config.yaml
n_layer: 11
d_model: 96
n_experts: 40
experts_per_token: 1
d_expert: 160
d_shared_expert: 0
activation: "swiglu"
moe_layers: [0, 1, 2, 3, 4, 5, 6, 7, 8, 9, 10]
router_score: "softmax"
normalize_top_k: false
routed_scale: 10.8
balance_loss: 0.00574
balance_bias: false
init_std_router: 0.0375
lr_router: 0.00111
n_head: 3
n_kv_head: 1
head_dim: 32
vocab_size: 8412
norm: "rmsnorm"
norm_place: "pre"
norm_eps: 1e-05
positions: "rope"
rope_base: 10000.0
rope_fraction: 1.0
qk_norm: true
attn_scale: 0.263
tie_embeddings: false
parallel_block: false
init: "normal"
init_std_qkv: 0.0588
init_std_o: 0.0
init_std_up: 0.0588
init_std_down: 0.0
optimizer: "soap_variant"
lr: 0.00829
lr_mult_qkv: 0.5
beta1: 0.95
beta2: 0.99
lr_head: 0.0104
grad_clip: 1.0
warmup_steps: 94
schedule: "wsd"
decay_fraction: 0.689
decay_shape: "square"
final_lr_fraction: 0.02
batch_tokens: 32768
seq_len: 1024
doc_mask: true
train_tokens: 218800000
steps: 6678
dataset: "wikipedia_en"
Below are experts of layer 7 (counted from 0) of a mixture-of-experts language model. Rows are named router (the router's row for the expert), gate (a neuron's input weights, with its number), up (a neuron's input weights, with its number) and show model dimensions 0-95. Each number is 500 + 40 x the weight over its row's rms, rounded and kept within 0 to 999. Numbers have three digits each.
After each expert's rows: "mostly gets" lists some tokens that are sent to it at least half of the time. This comes from a sample of Wikipedia text that the model never trained on.

# expert 27
router:534498516442507534516526498538563463497468511482476470572514528481547451518465471423450486470548528489480468506462493427421545473560538540474443529497495422501529501471482488472499523473506447432554477545502437493468474513552537577502460414554605501453433490529520523524498439544502548449
gate9:519516506509518454492561544524489533483494453525480533495570586499488564489496509449491465524588518471502511496587470556487539465506477479438495493471478471489512456517498443519525525517518513493632469558514467453480437509513464486505466446472563514503528543557436488551533386474481471405
up9:475553527496439517492503479513497489493491500494585491512493458521477531530470433431506535502471502493502510453490586493466473451513511486424403398461475510579533502491511527541430467532534558479472511469513533535506556470463466530500522460556429549581529527442525562487548566491459527579
gate10:542518455519598531505519531502470516528479576528454543491451532472515491535514426517426530518498511584464434539500565517461490471516506543497491411488510503456539464504472471533490459550533388528540503532532461543509512488486497539472550471513567556533524529501459566513454452418424530508
up10:550451452482505482502526404578586512512516515536514456502471543561511438492513551495472539452418476557574507541544490452567527495474509544467521493507524496543502520514457509393522503524526558510447592532487440522515526558487560537536547475532492533502483501491504496533561440517423494509
mostly gets: "lad", "ultan", "intend", "hr", "ikh", "idd"

# expert 9
router:523475434516504502528550504422517579473556424587483517500500540558473525478535494576517534511505476490596499483527532494475467519468563479501519501547405485491515514513470394446566479484502521473450539516479501470483498551537519533411498489506498547532535530480465455549513493499476605451
gate3:506570448486491449473515518441451520522521510495445527490577551563525562543527519605516496523458500525524480511520485432430534517532572554500451492541487503497502458512395463590516494472538532527484475558559560535486485465490460511526513540431445516491521472589477513531490519535513487432
up3:517500595497527514491495496515545535521511636479474480483459534478473420522466487448478451493516518506540563529463466508576481425526460451465583573494557561516488552476515536444470459580539513507534523479507480474514463542503494497467472456524556438507516512398515519459513488446479503521
gate4:564409497519483566493580492536516543468448473478486481524540577557505468510517489489484416550488532527534522546475408511491489610461498431506481488498524606550451552412525529530500509494486466496520458506481504489519486480482522543429514488499446467476525520544570499518529560487437503496
up4:497448575465463479563566434493542572459481526457505529498463497494493455524525473515485470485454542475529503527506445480515465574478527472512481482473477577532483590459511513487468530489517429487515448585512531505487483515517556579473523525513522515457544480548560516585568607462466491439
mostly gets: " against", " with", " including", "After", " Despite", " After"

# expert 4
router:483553449498450462497452519460478575557565517545459502473494503546476506508520456536536483466455537423550485549499531527428512467467456546538460502477416559521507415512516498565564582489511537495444462567474516477554539499559517550460502438501517439528460538455475506512433496460530510525
gate0:488547484561567509513514489515594534539478479528446512536439480502492487440574477535509524550527448395491537431462511452453561538519517519508502524522484476472453481484534500522551545545519439520531456573538500541566506500468505402485440460492504502568452526456446525480515518434472558524
up0:508513461578509530478496467509534467503472483468506475560509438489513533479615514451563498501525460441537528452492572507443549519494449459457493499473501488491476547513571470484479514476518422537521466532526528551517523521446518431499441473482551480548464555422503546516473537417481603563
gate1:518513466555477455455640510474535466527418488461398457548555501474448523523499522503480463511502459457529514446439461513487492533491510500470533506517484560522461479410492532518483511515487549488433541523522589518512595489511534517517474526542528547545479483541544523484440482543506541573
up1:484413484410496509449541532469478470463462536483406463541488534577492562481569497503484503468465498474516536540506491538455430489462515593500503501521516565478529517473508475542501431547516495441544524534552491519545458461521439535508480514479571478487511447434421525531493558443505548555
mostly gets: "),", "\",", ",", ",\"", " Although", ".,"

# expert 6
router:482537462446506498533509542538601470465477472488524524506510532515515508506513487517440490549476533522459479525470476491531472511547437471513543421542556402521415513507584528504491515520492528410468486495514482563538509563454451521500461538495450393475442458514542446577449515505457534472
gate0:510487536521496430522476502489515538503436472394470500515498474507514525517497518548456465499533482529499447509520473478558517486500621559515524538489513503539554503496560454539519475602549599404499455447438475530453467529505461502451544506544519555444543494523504475580519483534478501452
up0:533540555514468543473506509522503476492480508492432481499448497576580498465475520529505540490489438488580472508494445536476474510526537495563572545531523472485482555468524496451557544517538552492530517494494537491474566539508517512427514492569612504477476388575413501489550522452490534537
gate1:593541493449460425481500498477474503424551545486515563438523489479508455468536585534442392566518544488518518524499420507531476508481522552474449531479445437487492468517592512555539486536541534509490485536481434506538543498488489525562558499517503558495500562477450494526522490475446507476
up1:499512474546514550486492522478452509504516483491503441571588504513454539521451430459445482520509434529503500473510528522516574480433464532519537526469545547499526542479426450515455501345480526500473534469468567452435460527585519523468546530512517472520461473503493481555542531480484495566
mostly gets: "ew", "ow", "ind", "ond", "oot", " batt"

# expert 31
router:528408571447579475476475478513470487537457511475503455530507464464518520532448413497483502481539540571430517509489539496514544519488533534470415568481485489475525512510574450569459508493531481458528572481498486567527482521451572447541462484548549531477549561456559502483509497583503518488
gate9:499488526509525505474506483450535488541452503419504487552560477480600501484506511514555460480555511438560540498535473480476564509517401504451455554518424476457549508526484463530558470462576485484494544548587493584509537568539482419481531457541509470462567529520487522499495514495494514444
up9:502502536472501496513430536480531483455506508541507551535523546554505483556437458501459557491498480542502467536582386442490496526484567526565541487458525510551471548466509542504519543525475512559546576494481488527453473415459499501460595501463514474547437573499429460501470519469481456456
gate10:533474469513590518531505580489479482515533438478501527495502526547527477546491504533488453507491516504469441535473503440457554498512563553511559518521502495481536546464491408523515499427551518455542516527532367518504410523560503529563501474471531553466473541498487399507525483537553556482
up10:517490457502512467424525471488540521406465472507499520523476510568517500478488592553472507490545464499442555643532499485503506453505465472484485429457525526461474505533569515476522504508434449494427509476486509542489464475479502493442556540515434468550591552510490542501552545461509479558
mostly gets: "″N", "SA", " U", "US", "MA", " ·"

# expert 35
router:482492452509467478478528506515604467446481531458493496542545522434389426548553562465470478542554515362531475497518480494518460521508473465470566563534460458459493505507539464452519538499493464475518467471529459545493488470472491483509532590522484489549481464487574480515535554499548498474
gate3:499482507486433563542518526472569470572549532559473488482522448507457489497475543540513523497500465417512541467472553481491538540441479469555507594515479431533516492546539403474476508452538511527511541492482361545563497506519490512535556540539444479469437500457480508528562488504495498511
up3:552538536521570492503471490500459492445474518420524493515437495506529548495562495430494469475506481639459475450514455503515488437557507553476459465478453525485466546463507579513523417538451484515464510496492640496452517513493566460438502507460490510507535527479478469494528459512515479464
gate4:532518414465455518453442528500519533509430529515584518457526525417485499483519430502488562572430516454508455565517504463508422523482473491502504477500416498517578475562565534455501542487511458489452521457481499456506585491509503481506518440480518449495482439412546502458561503483484513483
up4:503551471429415489496486470496475453446505511478409508569469520420451494521486518497531506506464470510541498478490498510496566531644514512429527536490485523467415475480481552463451527467507485557533573478494472514526432503505576482518525524517549503531546489545481534506508482426498569441
mostly gets: "b", " Abb", " Arn", " Arm", "lem", " Pr"

# expert 11
router:517518472469481502491546512524469587483475458539513511486452530533514545546505540514544457536539447497529568518576441524547507467550538469514483468531505500571515504509499481435491467538506529517419479575505437446478495551545470551451457546495515524554460524461435557564514519492424615540
gate0:513467416533471469483512454486518546494503450464458518416464535501458506510477516539518506450542525551545471519536488480518459473525454552545571522562453474428469410528491487467414502571554489520465418526548439448477477545546527520479514466473524490471573535464486507463398470496483503469
up0:530449491544606601474571458459529405415484504498559533473541459492475539464505487476431490475490503427541516588516481541505515563531526489495549502493511476471494460474489482518548487483459566532496477502490453420501461545523463556452525528499524461524475469546569560472490519483557478492
gate1:522537540522512568545535558533507544495468548508412581539470578498465490484526535489570474447568518523432517421527485453481464478453579562496485509516558554463477491490509567516461510517467484494550530460445481403464473498528475437532452501473463499502504435441507558519499494542481538510
up1:566536534542531457461551519498479500546496573509531599495550505476477412429501518544516487519539524474451495556494554458545505491516572510507519515564497454484481499479453505499463517534488478563449432514513491515566584462534566486513506518394516477514449498413518506497530433529463470554
mostly gets: " led", " moved", " went", " considered", " worked", " sent"

# expert 25
router:470475447498557494419481515553399548490443537482489464431527546452470571513463486533501522486473498552480463488554455487426515548518521483454446441509531461531493418525506442510494558458610516472549514505503458507553496505469582480523517504484506528542584510492543460438528528542486500506
gate3:510513443403451490524505470545472514506462421513520530504551546540454531467516533584563504457469536524498410433464551504552537497511501532461506497476475481452553480553496534498505495540437511536503525492473530478578567497502423514492515492601469558492565543522547520528542479472466491419
up3:459498454549479425390535487476438474535519516461552474483473561547474496484536475467577492492516552472492501465480482592500463454489455496484560509498443531445501482492426481518576521554522536565472513515516461516504485523487399442539510524505481538583467485458502549522549440520480506428
gate4:538498406474493484489558470478516540481489535451499465470518563526498446519563512502485442468484473478445514477449536420552568458506525569525416524557523406547465471517528416604489497526504450490515475522538514462516508504492563517522496470466551473511512451489494574529501484556516547431
up4:484514542549519474487426510453460429542524483513542560482477424557482562490491451539493565553543517495593484480488510584477508425504562508502533422434484534508531488476470474427539456534493430510531466435441533503488510575496492530507529553462419489502472474508450467468502547494514472519
mostly gets: " Website", " Born", "Scientific", " Synonyms", " Binomial", " Density"

# expert 34
router:482474565500439456511512434537500449534526487464503470470467423463555490521450528469541492447489509532423510536502492514549498486427482516497468466422488569505491526446513525566406480535453488523572547404470556422488461469495458451524511498472513518458527534544481520434466529535567481538
gate3:533484534513492437468508517579524510414503507430487557481518500501521488498479445541462519584519455437450470567512520435510416506487476442451500528536431572554442489524501457491465545553485450483506527477519494469542540543473511444477418497505579534466509457530469551548491503416514513534
up3:476532458518472506593514482453516499513493461552491469491480508428492505522487560445505493475511573536561541445478503544538594444529536522576507486460492479489519533472538521493575459442575538500526451559534539569535492480452530552525597511493445519537505533495508464478449561556445481454
gate4:501446526507491491493481488515496489590521492494474516465577530604483548529483465493546490495399459476521496465461557476521531508498531521547495465481489542497516402553526501528532494462515502539519465540504519426560495552541523459463521396482537525443390517539533534554495546550466499435
up4:485535476499586459510558536525505567500515526563459459489463490422534491543537471529473503503498475584547506451448453515430559546467497527469495497477535559443582481465479453521509445538426506589425507512492463532510441470462445494498498523528494495499522484458409513463563542535460466480
mostly gets: " A", " An", " Avenue", " E", " Q", " Sa"

# expert 5
router:517469510426548555471582538546473478476449467403473442496500458554538521463491425566520504568525436503477481512444551555511541565456481512498446481522513496451468575521504468562492551534526495542531554499488516522489566546455499483466492428509450476509526510446520457511522500419448510468
gate6:510484530481526506488499574513529477506538505539445499436511504588518609505472465515543528524555464513546561470534390501558474521550481524538520437444434548443508521531530537515579571499573498543553530472453474548537471514408563495489510484455512523507498537473519471541499474506528517514
up6:522423453468474477515519532566558485560546439548457514430444493514466514514520517518555512471504518495448504596532463507553465449545512473434476469448511564465483575520467472564521522515517492523575443494568489571482475519424558520493446497514553511498419519497478496485484501458445557477
gate7:562486506497479511524520461493434489522508490482529501573484552509540437454541533445582443537535468478527492536485551513512597477511425519540420473520478479506495507510544481484503545534499530450512547537511553528514463441530501543551567522446421478494392467490453567540523470458495535573
up7:577499505518522608420512487530423495532473526494474540404467491519537473527513519549457520516526497559488488588461462520555532505542477600519480448536475507513425494476507510547498483494589494443554473503503471500463516494545507520497536536525577428534486532534504547520452416464511476496
mostly gets: "Pl", "Th", "De", "Rep", "Early", "He"

# expert 18
router:478466507531474517528513452456502539571483545507423455524520473498539540417518450425563529510449520480578489500460475502549541425514507547544494569468525541466462494471554474533521533446465471466492531568483562492501504425500553461564496476478445568457574551527482535456473516515564485527
gate0:521463544487551530451457454546518532443541447556451473495550472496553463502541495511508583474495483496503537485542487451495469495476447506475455391509590411493493482500500511514429525485549514443496470482483430468515529506520554570593527550459586524479470478589477494515482494471528486481
up0:463508483492493533449444454559540452524582453519498529505469481468495544501465511463485443479463459465460485569500494546497431517554534532505487565515481507488442434543473507481477440456499424492420545505482470532387475545488402573448430464530477465542509507568531492529479475509486509481
gate1:504506473467448554532585544475522546487518429552500482487514424495534516408520502430485558444559494469531481542482493442535598474515480547491523549502503541540468456511510376499484544450575485435513477564528588502471518497492510516454470514558479515516521534553493473526479500477496512538
up1:430493539554493454462460505528468475466503548495517494489453549503438515563476517580480480515435516517468518469522509562437464519469546448491469494506528458457532568485488602496468429527457513554529545422456380472514473511521476457531520504427531444511462525426524506495504500544482504442
mostly gets: " −", "%;", " .", "',", "°", " GK"

# expert 15
router:501557483533532482520532444424531574475533480495513487485508478537492479418518548557556443523496451505464530453604520457528479555489514530457513465550486520511546510494480430538555547485599515474501555581542448479538529502525465447515514491555535519444514507560522492552550455441438486496
gate3:473538449503517535556445497466498477525525561540540490489482432483539536448493461498587494562510486475523519554507481550418522551554534503485497489490508550522455502524500528573476478453507484421471552413430525512490509578491505579449534520461554468515580495439532557536446527538517462459
up3:484490554548500495470573497490523568498489471489474471518493501550503492479494581564406546430536539479448458430543543455587541414454540554512505459524489495528551501482551466423480483514497482530546407516546503509495467450496471424535506489528474522519498480543446481467514484537513590517
gate4:442474576544483460520515507471576531516502480457515487448561479523467507485465465445527351552465525494529486508503561498505507549487478464528588504496528487518489482518418526535526505424552508532536485479566506583500526506519529575563453402463509455468505537549486500480538508531502495478
up4:554559512472523571549517465463456494519493561575470511573442586488522515523543518515497601411521462500474540497500462512547476436493550533467425502512488479467513517493584457480456486601455494471507536512423515448473435504507472470494520544533513552493514498477499480439436483482465522498
mostly gets: " his", " its", " their", " the", " her", " whose"